config = dict(
    n_experts=48,
    router_score='sigmoid',
    routed_scale=2.45,
    init_std_router=0.007,
    lr_router=0.000375,
    grad_clip=1.0,
)
Below are experts of layer 4 (counted from 0) of a mixture-of-experts language model. Rows are named router (the router's row for the expert), gate (a neuron's input weights, with its number), up (a neuron's input weights, with its number), down (a neuron's output weights, with its number) and show model dimensions 0-63. Each number is 50 + 15 x the weight over its row's rms, rounded and kept within 0 to 99.
After each expert's rows: a language model's description of what the expert responds to. This comes from a sample of Wikipedia text that the model never trained on.

# expert 37
router:33 73 27 29 56 50 51 67 43 33 60 51 57 22 65 71 68 23 53 73 39 34 63 53 57 62 46 80 38 54 56 55 46 76 48 67 58 49 45 45 23 68 66 23 54 62 35 45 62 58 42 70 55 66 60 50 58 37 35 54 52 55 69 69
gate0:44 45 45 58 52 48 41 58 56 44 36 58 36 54 28 16 46 53 86 45 44 57 39 30 70 33 49 45 23 35 38 70 34 48 37 55 69 48 54 33 47 39 26 50 34 45 30 41 51 46 74 29 74 50 41 29 36 52 44 71 49 79 53 71
up0:59 57 45 43 35 28 50 46 43 47 47 21 29 78 49 56 42 43 69 77 51 39 54 62 49 30 38 57 54 67 63 49 65 78 36 52 48 48 64 47 32 30 38 26 28 52 57 54 55 40 40 54 69 58 57 42 44 38 19 61 46 76 49 59
down0:42 59 65 28 34 41 55 52 39 56 42 52 56 53 35 48 67 75 52 44 67 48 68 58 39 45 48 72 59 42 63 52 40 40 55 33 89 30 47 74 67 42 32 21 76 54 64 32 46 58 39 51 29 31 46 40 49 57 43 61 52 73 58 62
Decimal points, parentheses and dashes within stats tables, scores and career listings like 40.2, (34), 10–7, plus lowercase f, m, d starts.

# expert 5
router:50 47 24 83 36 53 33 51 41 64 51 53 74 22 43 80 86 57 57 47 61 67 33 52 40 63 58 60 63 41 57 31 50 44 59 55 48 46 75 70 37 83 61 48 64 41 56 39 32 49 47 43 53 40 76 60 22 50 59 17 34 59 46 55
gate0:49 52 44 46 42 42 55 51 58 57 45 45 49 52 42 37 47 62 25 30 41 35 65 49 46 47 53 76 51 30 41 43 82 68 50 43 60 59 71 51 39 75 59 52 48 26 48 55 59 60 39 27 43 81 52 78 39 38 42 70 52 84 31 28
up0:37 18 28 57 71 66 43 68 48 22 47 38 40 57 36 53 65 38 75 47 43 61 60 42 50 70 09 47 30 57 51 53 37 27 67 61 39 51 53 46 38 74 44 25 53 49 50 54 45 43 69 82 25 49 52 38 55 22 78 40 63 43 41 56
down0:75 82 45 52 60 55 64 26 12 69 34 57 35 24 54 38 82 68 42 47 62 72 50 54 53 63 73 36 64 35 79 50 38 53 45 46 63 35 23 80 57 47 60 53 58 20 52 36 67 48 55 49 53 37 49 53 37 76 56 34 55 29 76 78
First fragment of a split word at its start, often after the or a, such as c-ircuit, ex, su, un, per.

# expert 36
router:53 78 35 32 34 59 41 58 46 75 40 53 63 50 48 66 24 80 65 69 61 55 35 61 52 56 64 49 45 47 24 55 72 40 39 51 77 21 56 52 58 48 60 33 56 34 61 59 36 71 71 65 43 50 45 34 21 33 41 54 49 56 54 67
gate0:56 51 71 55 32 53 70 72 63 57 68 70 69 61 63 55 66 86 49 47 36 46 61 39 55 68 47 31 57 39 77 56 21 34 29 35 33 31 26 64 38 31 36 34 41 45 61 78 48 51 24 71 64 45 62 22 42 35 76 30 63 51 70 64
up0:43 61 63 59 51 38 38 48 41 63 69 69 39 58 54 21 34 55 41 64 57 41 63 34 72 80 55 33 72 54 39 56 64 66 70 57 51 59 47 52 73 43 52 55 42 32 39 32 40 28 39 27 49 70 60 55 50 65 54 32 27 67 58 53
down0:25 70 40 54 50 37 30 51 25 56 63 61 66 69 65 63 53 37 59 50 73 50 44 25 61 46 44 36 37 60 71 40 56 39 28 81 79 43 54 26 40 26 43 67 23 54 47 64 47 49 51 58 56 53 51 53 46 57 63 47 63 47 89 40
Middle syllables within words and names, such as ra, la, re, after a prefix or first letters (comrades, disrespected, fraternity, Slaughter).

# expert 19
router:56 59 57 42 47 50 52 63 60 01 35 26 59 32 60 60 59 59 41 43 43 34 48 37 12 51 42 48 42 56 47 65 50 57 36 30 67 60 33 48 41 61 65 25 46 31 38 30 44 58 37 28 60 57 37 56 33 34 43 64 44 65 80 57
gate0:59 44 92 33 42 50 36 68 38 42 25 50 44 40 52 46 48 41 70 36 71 39 33 46 54 35 31 42 58 43 59 75 40 39 65 56 47 72 28 62 39 30 77 37 22 50 46 35 53 78 46 31 58 47 57 41 26 71 53 61 81 56 44 33
up0:51 38 38 62 50 52 69 46 41 63 55 40 71 51 13 56 39 52 50 59 34 63 82 40 52 81 72 45 55 66 42 39 58 70 30 52 66 55 66 26 26 61 48 69 74 60 53 49 50 38 57 43 32 49 61 56 73 71 49 55 27 41 24 60
down0:27 49 39 37 37 40 39 56 21 79 46 64 52 43 62 51 61 54 43 60 62 41 28 25 51 66 54 27 40 69 58 37 47 29 40 61 76 63 57 46 44 77 38 70 58 66 62 49 75 74 57 42 67 43 46 36 69 79 45 38 62 40 72 31
Numeric tokens in dates, percentages, measurements, vote counts and tables, such as 27, 68, 35, 00.

# expert 30
router:41 42 48 67 49 50 34 40 29 39 49 34 61 68 27 43 38 56 40 54 49 72 42 45 73 69 50 24 44 20 70 50 34 39 73 49 44 34 23 88 54 65 38 35 71 47 44 52 67 42 65 25 23 77 59 51 85 46 62 58 55 77 51 83
gate0:72 44 47 45 63 28 85 23 46 43 76 20 65 64 61 50 51 54 69 43 76 48 35 67 43 27 72 56 63 51 50 45 43 51 45 67 75 45 45 46 57 43 44 62 67 40 52 49 63 59 58 89 40 73 66 20 64 70 55 81 68 35 50 58
up0:37 56 38 76 49 37 61 32 42 23 67 47 36 62 51 59 29 30 53 24 45 46 47 30 27 50 39 53 60 60 86 74 64 43 64 53 51 36 75 47 44 50 61 24 33 30 51 55 48 49 57 73 27 48 52 76 50 60 48 63 56 71 54 61
down0:64 87 63 37 18 45 55 38 56 52 84 74 68 63 42 59 42 48 61 42 41 22 37 59 61 42 64 50 41 57 27 40 73 30 70 57 55 60 57 72 45 42 57 20 39 22 52 49 36 39 34 48 32 53 58 59 59 57 34 63 34 46 53 74
Capital letters inside acronyms (UN, USMC, SARS), plus the, its, their, and institutional words like University, National, United, American.

# expert 4
router:62 67 41 32 50 46 58 72 37 48 30 52 70 59 45 52 41 24 56 59 50 73 50 51 05 41 54 50 51 43 25 43 74 49 62 37 91 41 44 18 44 31 35 49 55 40 62 43 59 76 56 58 58 57 48 47 37 29 29 26 63 85 65 53
gate0:63 75 71 27 78 47 62 73 43 69 34 72 51 63 49 45 41 39 38 41 32 77 52 27 43 25 47 73 42 42 46 21 36 37 56 53 88 30 49 14 35 43 57 38 51 51 34 26 42 60 34 50 55 50 57 68 27 59 27 25 71 66 46 36
up0:40 35 42 86 25 43 41 09 71 47 79 45 40 45 51 61 60 65 43 60 68 17 47 70 57 86 33 20 55 74 55 61 42 35 40 49 32 67 72 64 77 64 42 71 45 51 28 65 39 54 51 28 54 37 40 52 45 48 77 57 32 38 58 59
down0:40 51 45 49 71 30 70 46 50 26 58 28 66 42 42 72 64 44 44 65 40 27 46 49 33 48 66 41 25 56 43 52 44 59 57 25 70 55 40 43 57 50 41 51 50 51 55 45 45 66 75 43 70 37 49 69 38 57 57 72 50 59 61 47
Last two digits of years after 19/20 in dates and tables (1910, 2009–2010), plus mid-word syllables in foreign names (Arena, Viceroy).

# expert 1
router:41 26 57 20 57 44 39 79 30 52 32 61 46 57 38 96 58 40 67 75 66 57 62 54 55 43 34 60 41 49 73 40 71 44 41 45 56 72 50 42 58 48 55 32 37 39 76 59 56 54 52 23 23 67 48 57 58 19 51 53 57 41 71 55
gate0:26 45 34 63 36 48 37 72 60 57 11 71 42 65 60 40 63 45 62 25 53 57 31 31 19 48 38 66 58 53 71 45 17 54 35 42 69 48 71 62 49 64 48 51 72 36 45 59 52 73 66 57 45 27 37 35 18 50 46 37 38 63 35 60
up0:57 61 42 44 60 36 35 46 82 45 31 73 42 73 49 52 39 57 48 66 42 60 49 38 50 47 41 52 65 49 62 67 30 40 73 73 56 64 41 42 38 76 31 33 46 49 57 62 40 40 44 31 56 75 40 47 19 35 39 26 46 41 80 62
down0:71 44 58 51 44 51 49 34 60 43 75 65 42 61 56 52 46 37 65 50 40 53 82 29 53 20 67 72 39 47 60 69 41 56 41 45 78 53 25 46 39 46 60 60 48 67 49 52 73 35 69 69 51 60 56 35 62 38 59 33 11 73 54 15
Articles and possessives like the, a, his, her after prepositions such as of or in, plus odd mid-word pieces like mi-d-wives.

# expert 9
router:61 43 70 57 91 32 76 64 72 03 52 24 40 63 68 42 38 40 60 39 91 40 52 38 51 35 85 88 61 48 53 72 74 41 27 80 43 45 36 34 85 46 55 53 50 37 38 33 36 43 50 54 58 59 33 45 52 90 67 65 43 56 68 48
gate0:31 44 51 37 74 61 49 56 55 55 29 71 31 40 76 51 62 66 86 69 76 30 16 34 50 49 77 81 82 45 64 68 52 75 48 71 41 54 54 31 77 52 61 32 42 49 26 58 27 70 35 51 40 50 37 36 72 48 60 76 36 47 60 62
up0:51 59 32 62 43 31 34 40 32 56 64 70 45 82 50 46 60 47 09 65 35 49 71 75 32 67 48 46 35 23 41 35 57 44 54 46 59 63 49 84 24 63 50 40 40 44 68 41 60 32 61 61 55 81 59 50 17 30 30 46 44 36 51 52
down0:53 13 69 39 00 68 23 52 57 63 36 63 58 49 27 63 17 60 52 63 35 39 54 43 57 60 55 48 60 54 65 74 38 47 29 57 81 76 77 48 36 50 45 56 32 48 59 43 56 44 73 29 26 28 49 38 65 57 44 33 41 45 11 82
Semicolons, periods, commas, closing parentheses, line breaks and table pipes ending clauses or cells, e.g. marry; or ). in prose.

# expert 42
router:54 74 57 41 48 72 55 54 38 43 60 64 64 71 64 46 45 52 36 44 46 26 47 40 58 51 24 68 62 22 44 57 37 57 31 39 69 67 61 30 66 62 47 32 65 39 34 40 64 68 34 54 49 45 72 54 33 79 25 23 58 63 27 40
gate0:79 37 38 44 65 42 32 51 34 45 46 43 63 68 38 39 55 56 51 41 57 53 37 68 56 87 59 80 62 46 20 43 73 54 25 99 19 65 58 75 67 44 56 71 64 07 55 67 54 48 58 49 48 44 55 43 59 49 42 48 46 34 36 35
up0:62 42 52 36 67 47 38 65 46 64 31 68 48 40 68 51 42 77 66 50 49 59 33 63 72 62 66 63 78 33 35 54 72 43 55 75 36 38 65 66 34 45 82 70 52 64 52 63 54 26 37 45 57 51 66 44 37 45 34 37 38 31 49 74
down0:59 53 38 40 60 49 51 42 51 55 53 53 68 35 53 74 52 60 20 61 49 31 56 06 50 48 75 83 36 74 39 63 51 36 57 25 58 58 49 61 59 75 39 51 38 52 26 63 38 46 53 33 70 71 65 67 37 22 38 22 54 71 55 37
Single consonant letters or clusters starting a word or syllable, such as p, st, Ch, w, h, before a vowel piece.

# expert 40
router:43 30 49 50 44 42 65 71 38 55 42 25 47 24 45 50 58 67 46 58 56 63 61 60 54 09 54 40 57 24 31 44 28 49 33 50 34 32 53 16 50 50 37 66 52 21 58 61 49 36 80 41 32 91 72 32 89 46 82 71 68 60 68 48
gate0:80 43 50 46 20 30 61 25 65 75 78 25 46 08 50 28 35 54 56 54 29 36 39 57 50 64 45 47 80 42 37 40 47 62 44 45 52 73 51 48 53 56 53 54 68 21 22 21 47 49 43 27 28 51 55 46 48 48 44 45 42 65 71 71
up0:53 56 68 20 53 55 56 80 39 65 52 62 75 59 46 82 38 68 53 51 48 40 60 44 65 44 63 62 60 26 42 72 67 37 40 78 45 63 72 42 49 50 29 45 32 63 44 38 58 50 37 34 36 34 66 41 56 82 29 47 53 75 45 46
down0:67 99 65 65 37 34 53 28 73 30 50 41 53 69 50 49 57 30 52 76 24 55 38 30 43 75 95 49 62 30 53 41 69 39 48 51 33 42 54 50 46 58 41 49 32 27 70 57 59 51 52 72 50 29 39 53 50 38 46 46 39 66 54 55
Nationality endings in biographies (Swedish, Finnish, Chilean, Guatemalan), plus the, The, commas and table pipes before names.

# expert 24
router:58 42 34 56 44 74 37 43 44 39 53 76 53 62 49 58 60 35 41 54 77 59 38 54 32 68 42 64 65 52 41 33 62 71 29 65 30 55 62 49 29 57 33 22 25 54 67 59 30 43 32 55 13 20 71 52 37 50 27 51 60 77 45 73
gate0:34 44 64 33 69 59 26 66 24 32 44 33 52 84 30 38 49 48 70 59 42 61 47 73 18 48 41 62 80 48 47 33 52 54 35 39 25 47 44 59 59 55 32 52 63 19 49 57 45 41 66 34 46 52 48 62 61 61 38 67 56 43 73 56
up0:70 36 26 58 43 47 77 36 52 63 69 46 47 53 30 39 30 59 65 44 60 65 46 45 37 16 28 63 71 51 30 46 62 74 33 39 74 47 37 50 55 69 53 63 63 24 66 58 60 38 58 39 65 35 43 52 46 48 22 56 51 65 58 46
down0:69 69 43 48 32 30 39 37 26 44 38 45 59 57 36 75 68 78 46 35 19 43 33 40 70 56 48 53 46 62 56 50 49 47 54 45 46 57 52 66 67 50 61 33 72 38 43 32 49 49 48 44 52 26 55 63 26 77 63 50 70 23 39 58
Single initial letters starting proper names or words, often capitals after the or a space (Flying Fox, Glastonbury, GDP, Cyril).

# expert 47
router:44 59 39 26 58 53 74 65 52 49 43 40 63 50 48 44 75 44 43 33 51 32 45 58 37 41 38 52 46 48 58 28 19 60 47 36 70 67 80 60 67 43 11 47 12 63 35 47 63 43 43 55 46 28 35 33 36 47 59 42 62 46 29 75
gate0:58 66 69 18 43 42 73 65 46 66 55 50 37 32 35 42 75 43 40 31 54 54 83 53 44 35 50 70 34 72 58 49 27 56 52 46 49 46 51 52 51 56 44 59 47 59 43 39 29 41 58 45 25 52 37 38 26 77 33 75 57 32 28 65
up0:36 48 26 59 64 41 37 38 44 43 61 38 58 55 48 33 42 45 45 43 59 32 50 65 26 27 73 53 78 65 61 50 38 40 40 62 61 91 71 24 69 43 23 38 60 68 26 41 68 36 58 58 83 48 58 40 83 47 69 15 38 43 33 71
down0:31 41 59 51 54 49 59 58 50 55 50 34 60 67 53 34 37 65 54 79 41 65 69 68 48 51 32 39 59 86 67 57 36 49 55 33 35 43 65 72 39 35 44 40 14 72 55 49 68 28 69 36 50 55 55 41 59 51 66 45 49 34 41 52
Capital initials beginning names or field values (P, G, T) and verb stems like think, mean, recover, help, pass, consider.